Experts of a small language model: a variant of SOAP for the experts.
Below are experts of layer 5 (counted from 0) of a mixture-of-experts language model. Rows are named router (the router's row for the expert), gate (a neuron's input weights, with its number), up (a neuron's input weights, with its number), down (a neuron's output weights, with its number) and show model dimensions 0-127. Each number is 128 + 24 x the weight over its row's rms, rounded and kept within 0 to 255. Numbers have three digits each.
After each expert's rows: "comes after" lists some tokens at least twice as common just before its tokens as in all text. This comes from a sample of Wikipedia text that the model never trained on. Tokens count by the router's weight.

# expert 91
router:156128133168155111113144164107148152152137105140102129145150125159082132144112125130120151126151137136156136153126075164143115095112175171087130148133149149119146119157113133143129129165130160143102132141109138096116144163117102108157084158122148118109173153141088102115129118129120118160126204152130081157117089160184122147122132142135167116165153092097136106116117122139108148130102
gate0:113101157145120131148134137161153142128125130150140142129126119140166131191125156130154143121137124114141135113102178103138139157135146100126100159102095164108097125128121127126137150160117138059149103115136122142126175113135136094148121155076156135117088138140175106095182066152138144098113116120120127125136112145127142122147139138138120131177170147166113188105128173122156131118090
up0:085146126124118122115169098127140126124102120161149083138137132144177149133100117155148156117146120137145126135132168165141128129166132119134125123133128161108081163162122161098081131125140139120121151156163134163128137098149127054163154146107161141110118110085159127124091130136162129074103099157181111135128094112088160137065120113152105152143140130132090132128113137112118133117125
down0:133148139126128094129123097172155118123146144184167098167171107142161138129116148156143144120148112151114140148169144131112097178128124145131145125159134115142096182147098116119124128087108108137129150121120129151119131130174138103155136103126159125132111110096160142108093113154156150114094158148182126151138152124092135120086131176159133147189148145092134138125128167108112177118116
comes after: " of", " in", " to", " at", " for", " with"

# expert 102
router:135144123126125107090160126124144159121105115138115160123148126141145099091076139163132084138128104074114150119143093129151140096097134153158116118156126170123095129134111112157141132084128142139140143171140147120110104153115148112126093149155158095127146098134135165148148094145130151143151119115086160184120119119113122075181127132144131076097093132143173124117130104132129148165178
gate0:137140088167143114100104136106140123068126130158143147100155184112144113153128142116125114105105093078129120105147144152133131071142133130163130134114134176141107113141144119106108151115147150119126139138075158126154154128122150101082117121118123116134151105072115135145128084114140108122122212130148141130136101107137103071158099124120147086115095141138100131128119135142111121101167
up0:137134178079105113157172137120116114127126117103128143158166085147113168090119106115139156120129132168149149134113153137131134158147089116102107137128137104123148139137115128179164162153127111132131119114172127133123126155111111135139118106154130111101124166176127100095162144105125177123139101118151141123128110151124185173139167147169110148131110090106118091086171120177113115146115
down0:147139154104111134115086130130109135143115138144099152150138138179111154151112146138141142123167138170106138128117134129150135152105101142121156143144109150127098088139125169089157123130130159128158135133117184101136130139170098119156120130116100155170153121112123148131119155106136107128166168126117184120133144150139141084137131143114111205178109115151144138106144151058149145139079
comes after: "\n", ".\n\n", " |\n", ")\n", "\n\n", ".\n"

# expert 61
router:157139147127161120125152167125128165141144078131123125149128146144103135141141140132117158128138106113137131153141109101141141116109154162080144154108130168132129108138133156151130112167137148137149119124088153146117127122100126082124100165160142106128160151135099118095138128124168159149134196176112066166108090119192122145116086143144177147170134109120135097136107117138117146103096
gate0:133173114131100139147099188160123113126103103156150123143158110140111110092140154131115159092137121125069110136124112159144127130131119117121149148132121156148128136148074128155121141163138079151160096110106143116097101128120110093122143150114146128102142159105139105112125125154152095117100169111079139144098089116081136109096128183130140088166111085159098148102137116147147123153105
up0:159144118122145093148117117143129155108127144107123119115099148103137110122086124145086157109183093142082098130151136116081130089144084121108182143132145126153135121097102086137162148130111132122093141185125133139115146143106080129099139162157123136115131152151134086109107148111122103137085119112127086123124140109113177098116154160131132124138088187149111132134125161137134175122145
down0:147138059127126137094129114153128146126091090119069149160152140131133106147161114120085099112123141171124120151151127136116179107142133100076126117115110151103164132106137142132156105135078111135137136103137135167119151129107084109129091124149174156144142125152123112113088124139116150120122145143113133184128129176152172125126114101140130154152107125149169142147089128080120158106115
comes after: " of", " in", " with", " to", ".", " on"

# expert 67
router:181119086144109100150110149134129145126177136133141164109136101142171177133113175108131131097079166092124118138098120127132135141136168101097113139119133105114137130134149139085074136109142157139147098112129124119153099112147139162147097114101139143148115117167165105111115155137097101108152155106177107104123086125141154136111118155117111163110172099105093155098107154125110109148122
gate2:131120145119121142123153151124083099070126139102120114172103112103126126130140084126146124125133141123190110137111093116139179129123108124112122085077101104147088096131133143149071157073109153106125149109124110117147147079110113129109149135100103155159116147160130134115157160120124129113127137120126102169119095111175126158129133127097174150173073114151144145134140142145124146127116
up2:140122137104145153131090147151159138109095128122085126122156093078146187139105136118111133148114099131141154119101155132148109134150082134098140169130099135113104107109108108101159114132139162085166095156158142158095104123129129138104143140109124118127102143143133125115097134072142111161193137102110117118160141163074145131153109119086140118115124152140121153116165137103108180148114
down2:113133066173095154146105114092136106162133154122111145109104125093124138117148115176097132146108155108114101134087135116124097129116141138136105124075161107115103126159147111140079114166115152086129110120105133159117057164147081144124076147102139156128104125142138095109125139101139116150144141135107135101096139133113164171134134162127109145113129132140106180139127138110159126117100
comes after: "0", "3", "4", "5", "6", "7"

# expert 41
router:106111144130122158094125173123114084133113096145184081132101115122143102128103113122135144122150100146183136084095161151117121145119132124145119131166100138142119057142138161122123121121119163147155137068107138096106123136156097120109168160136135115129166138121134142116146129148114159135069176158100113121164147106170103133114117122104139113138122171111117111077142128122130125149139
gate2:172094131159103140158106136104107178104109108118135138115129110102146173122134143108173121136092130185174134131122100104159101094132176142131113121124083142103124107124098100115104119109132084109164135127115164137085135098122147156143107115124139120124118090159125119131102131097155103126087144126110133157139108120158133093150138137136133135127117147099138185113162118096078109069138
up2:117112113169130139121091122167134164103149147095070134132146105117106086138090157103154110147132161075163148128095133125155121099156140118109138123134133098162144184105119114123163135101095167141129131133118123129123111105110173144139120093142143146136126133118107120078178153140077119096159142086103148124102173099137122159155146124123151074120108121095126116134131129122137106128161
down2:160111130107133109129132087122119145154105062120131157150089184135122087132121110138129152172120131096147146146136146107163127102113135100095131125108167147162163112141107137085134089149103134129149101181139123152133084110121132126150127147096185098127119090100119125149125120117144121136180129150141097143143111130111099144157154120088165109122101148149123106124077112102129164117157
comes after: " ", "1", ".", "2", "3", "5"

# expert 29
router:150134174098149153112129130108139152133086153102192115124113123087143151137112150113126140122123088144099123128165110140108132142120144159159142122124140130149062122177133124124138114163090151139169114151125111143187171155149112117119114130108097133101155161122120157160174135123103171131121137173107143095108133152179123147105095137145124123166130154109111133085164115128116121141155
gate2:151140103128111088133111139062137137166144095163124159087157134155151107104112093115102161122110122146097122127156160120126102167119139118118129118103143105146145141153146138145114143130141147140138139104178112108117127090108132115127112142095135107118143109107148145144154073148129154085145158079182139116135087119141089127166166175111142135162130097139145153146099133089130083120154
up2:150114119092101119103118094162108060119155165143145124130109114121080173142124120109144071154066152145190130161122101137122118126092163104117143104140097106149148136116159184144111164114151128152108116118151153147126124126147150117140125091135125136107131125140114111109133185160134131115102135137137112162089138134131147116131139152124128148150160094132144111123174122157132151163092
down2:160135143123135120142080134104128080102141075145094147121136147116145108176118146085141130128125110116133144161122139126120167099158154163114138146113116119149156126174091163114106120101123109125093137147121127094147124116122151103112102112107153096145167108119134148093155126103156109078095062148166116134159107149147076115153142085137161149156156152171134118128138118138141116158129
comes after: " ", "1", "2", "3", "4", " ("

# expert 66
router:117119131069150170150109133148092087119106145118161143140082119145119109137092145096113134134120111102108102102135136149120118128150098094156078117117096146144111119091137129120162117122117149141152084113087112093121128140129084157117132195138096116109107146077087113123146157139148131122128160157110120110146110155102083131092133139083125109111133136121135101158166076149149132138141
gate0:166118094125126164159146154125106121111131111081174164108137121101123165127143098112079121129109143130110129096162130104116090134159108100163148142145098177087116102094125107136186142132139111125148095126144136109148114113123114127088090099127123145124132170122106115094125149142117085130107152175146132149175129131125052109115123150134123140125107144151158132124151160137104084112118
up0:163134075127182144130135151140093126148131132139163124144121196144125102150164132114150120096182129122127081133142152139101153170156155109093141120188118125148114086126148093164157176118131131134108141120131143131126131147043129131088112140133126126148115129119138113145115150149085130128079124153123106098122149118143129125123139114132119138101131147089125102147125096126149115173103
down0:139135148118104096105132136149113152121138140093091150163110136122126159086134140186170164118083132161169161069083159135104137090139153104167144137115118096140106152103098121102110126156120128114121125153124111166118147128110123131154116108151115176149127129172125149158126103129099133131124158134088104154151131155135136126097142134125165164175105154118081142153154110112164132144129
comes after: " ", "1", "2", " (", ":", "9"

# expert 18
router:174079157076136105182143127132137132161176130125111119143160162145148183158105158156123113096130135160120117110140083166137166105133151113085143098084145142123125122143141172145118142160098109117090109107141119156111108131099112153108118132144126081123100145146147146144114104115128151116166153114129144139104112137131147125139096168150116119115158162162137104133096095133115099162116
gate0:168136164159126150165151154093116151144149115149116111138140129178117171123126129114170136073111151155112108094130112166137131092152149103119133124136124155180088126127143154132112126080150139117122141123156150121105125121106107088143122162163166134088096116133145173097123150094119159094156144140125133110105096127170166163112138091118128121145121170110137106145148091154120088139128
up0:099098117121157119118174119138106104129088147133163154111122156154145130111098132107134153098163136105108151155122148075145098133111149126072100153162127166122152137095152136141113105125168152133115122124166138122134165164126147130164149168109141101140140124108096092130174113104164140148127123150153113089128128160106136152071121100102146113135154155148142115096138158105152155083096
down0:090147082124170133124087123142132125084119150123127107118148128082129143160140115167130113177108165119155116165177121145092127099139092131143149131098117093086158084131110129136109089108128158112143090147147122107145142162109129105110166108155101095125142108132134121160102140150130125090088162111157117148085125101132130124171138170139093135190137135132144123105125136131138157135106
comes after: " was", " is", ",", " are", " the", " as"

# expert 54
router:167097138157158152166118136107113141106106073114141110102104159152161118127119176142146126167153125129128155128105153140135121136117113155142116122161145102121105106143147113114088139106107158111135156142136112129130129137122130148111118113137130136082189156137149132093137093126092149194114114128082107165147129126120126142086041090106121127106137138079127121106124095107109105147122
gate0:135086171138138131107119101119151123146107099138196151112105160190094163190130120122115136101127133131152143113116093127129115153147118141120127161145109127122162104111159142138118144159137107088136160084135137112139131141125135140144119131112143090102137144081104133120105156093131128126090158121079086116160114156134143126103055132137145124144116130096116158111138099080098110120105
up0:104140166180168117118130122139140117160173138158163107140116151157097122179113100125082161125187132158128162124119112167145110160128133134118118137112153126150153092119138145133095161135123111140095122099130150158151167110119112122126105127180165121132158137094094137142135180129113132134117099119122098159135132149134146098111112142098155130126077118101125090097177131102115135087108
down0:147129126138171182127142051131129113161164160117147110112147162136130136158131105179100112107141156150090123129135158099132163116127158081076146091116157146153126135145126158122147156137088162116137107121120136121121137116125122137131126119100134097152140131154142133124150103132140081155110137144156110120118124143164154108126173121091128095099089117179128111096107109075105149112148
comes after: " ", "1", "2", "-", "3", "_{"

# expert 89
router:109122095143148114101118118109123086134134105116122132130143111127135091090172151167157117101161136148119157103191157116122145090132085124142131115119089133164098124125125103165164131088123130162134109138132141124105184130111092130098077135153164117107110133155125128158129129179126101112168159153115148130093155134123124104161130154107136088095088115152144162128100132151104130150168
gate0:117140137151138097147140195084098145121139109141152138160143134120119112152127160127098142143150134138133121094159124128113132123120111158121172130118142103122122110075104128134150118144154105122127127143165117096135147133138102124124112145083155100165158113162181091121160136165145107147134213120150075134144132155110175135146111132143103107118115145138110139132110083173116107089163
up0:125139135124131086149099103125173125144134127116097153144131130128144153151101121123171112102154138150132171128148097141110116126084085149095145095096109160100113097158151144133116127138154128158104131171140160114134135115137120133133101110069135117125138144102117123096124096137053112143158093145081139148132106098135151118118125132143055131126125166146102142119098077152106087111122
down0:077118157132182139139105094114122100131116107102092124122133111165157118164152097118151123122076133168094123134110137090135150131147176127097133104187098113088117140101153147118085128124148161161095117135122116153152128149155112080106116137145154124152147099138095170095123127152117163121177093110118145131131150096106101135102153123120139127096125147106123144126119146137126116185135
comes after: "\n", ")\n", " |\n", ".\n", ";\n", " information"

# expert 3
router:096145129121120144120153157110113150112154125113118159137141160168125129120123122075211158152122106133142116120158094113142129124086155105068118148101147162109111120104112148112138158161120121130099154143074141112148104100158130120136142101110172130137131073113127120084089170132122162136124141120141106167139128115158117142147135139121185142164103134122126121125086078154135132128128
gate2:137094151131146152182142106111130143143104125148112128129116123110134153103126160075114122096125131110097106161137115130129140159123125055100147119149103154158091158129126119145120125108133105096101094157124117128122116145117147160060071141160130098129113110111160134135104134089145113126128115141170156144164118110118122146081123109098146129117146155130166083140157174110168106165140
up2:107169108088142116117148144141131157144165116139150161127129126150132094100140125142139155162165128119167145116129144108124151103103135134155151140125107144144162079106126091135152115129135146130094123105125187102181123158129124112110107167140152117162136147134100080099156129134162119133107125078118151123108143091140165161161139137101123132197121108133094103127112104143151063137150
down2:111091149131117126128111152120101102172157111116141159140080144123116065161151163165154115164132097148135105123143140132107120141149127124162139101133103104146109109117107139173160089142180094119111165142144143108109083146126142095161176128127130146121140104090112147119140117147108116125119118147118092119048122123144100108119147125137110141153141124183125148083123109159094136119127
comes after: ",", ".", "s", " It", " However", " where"

# expert 76
router:121113133154149147101169144167123117107138112094112157127125139172122101107163131091127113106141131122131079152144148152130131106089111119094108116154150136100122120136157126160115139131129113162162121143128118089179095120166113135138170097098099127140093097152109135089105145141113095164139141085150073151158159081128105112124144172101125104098147130129126131075154105120099118149158
gate2:175122111162137093130166117132161112078120140120141159121176125148130131169116130078160134125111121136143127135129126151080122144088106150136134132123102119107083080166085108135098117113158133177131140112115155132154136079172148093107144133127078128118136170116112115118133131125105114158102183139154131111118123121159138091163139115113143145098109127105119164085150142146098112157139
up2:135138167075100109131101171121115159181102126154125111125098122147142132133122146124130110146105108136131138105106125087165096122153110118122098123176134115151186151124167156107157152123139098076129115124121114145116138143117131150136126104121166113107143081133149201086140131140153146106123128135100128127139101119133112155126087133108103109162199105134143116143084084110121113124120
down2:099124112116102116143095136101107138192113102122126105104084168133084158105112131142112139140138132141107104104139132138191109140123109127100168183177108143141119096103137139098161131157102169106128138129135146132126085168117112148141099137155172150072145088116142133107147086109150136125094128108128118130146101110114115090133122123121132139150116117161172118131128169081140125127096
comes after: "0", "3", "4", "5", "6", "7"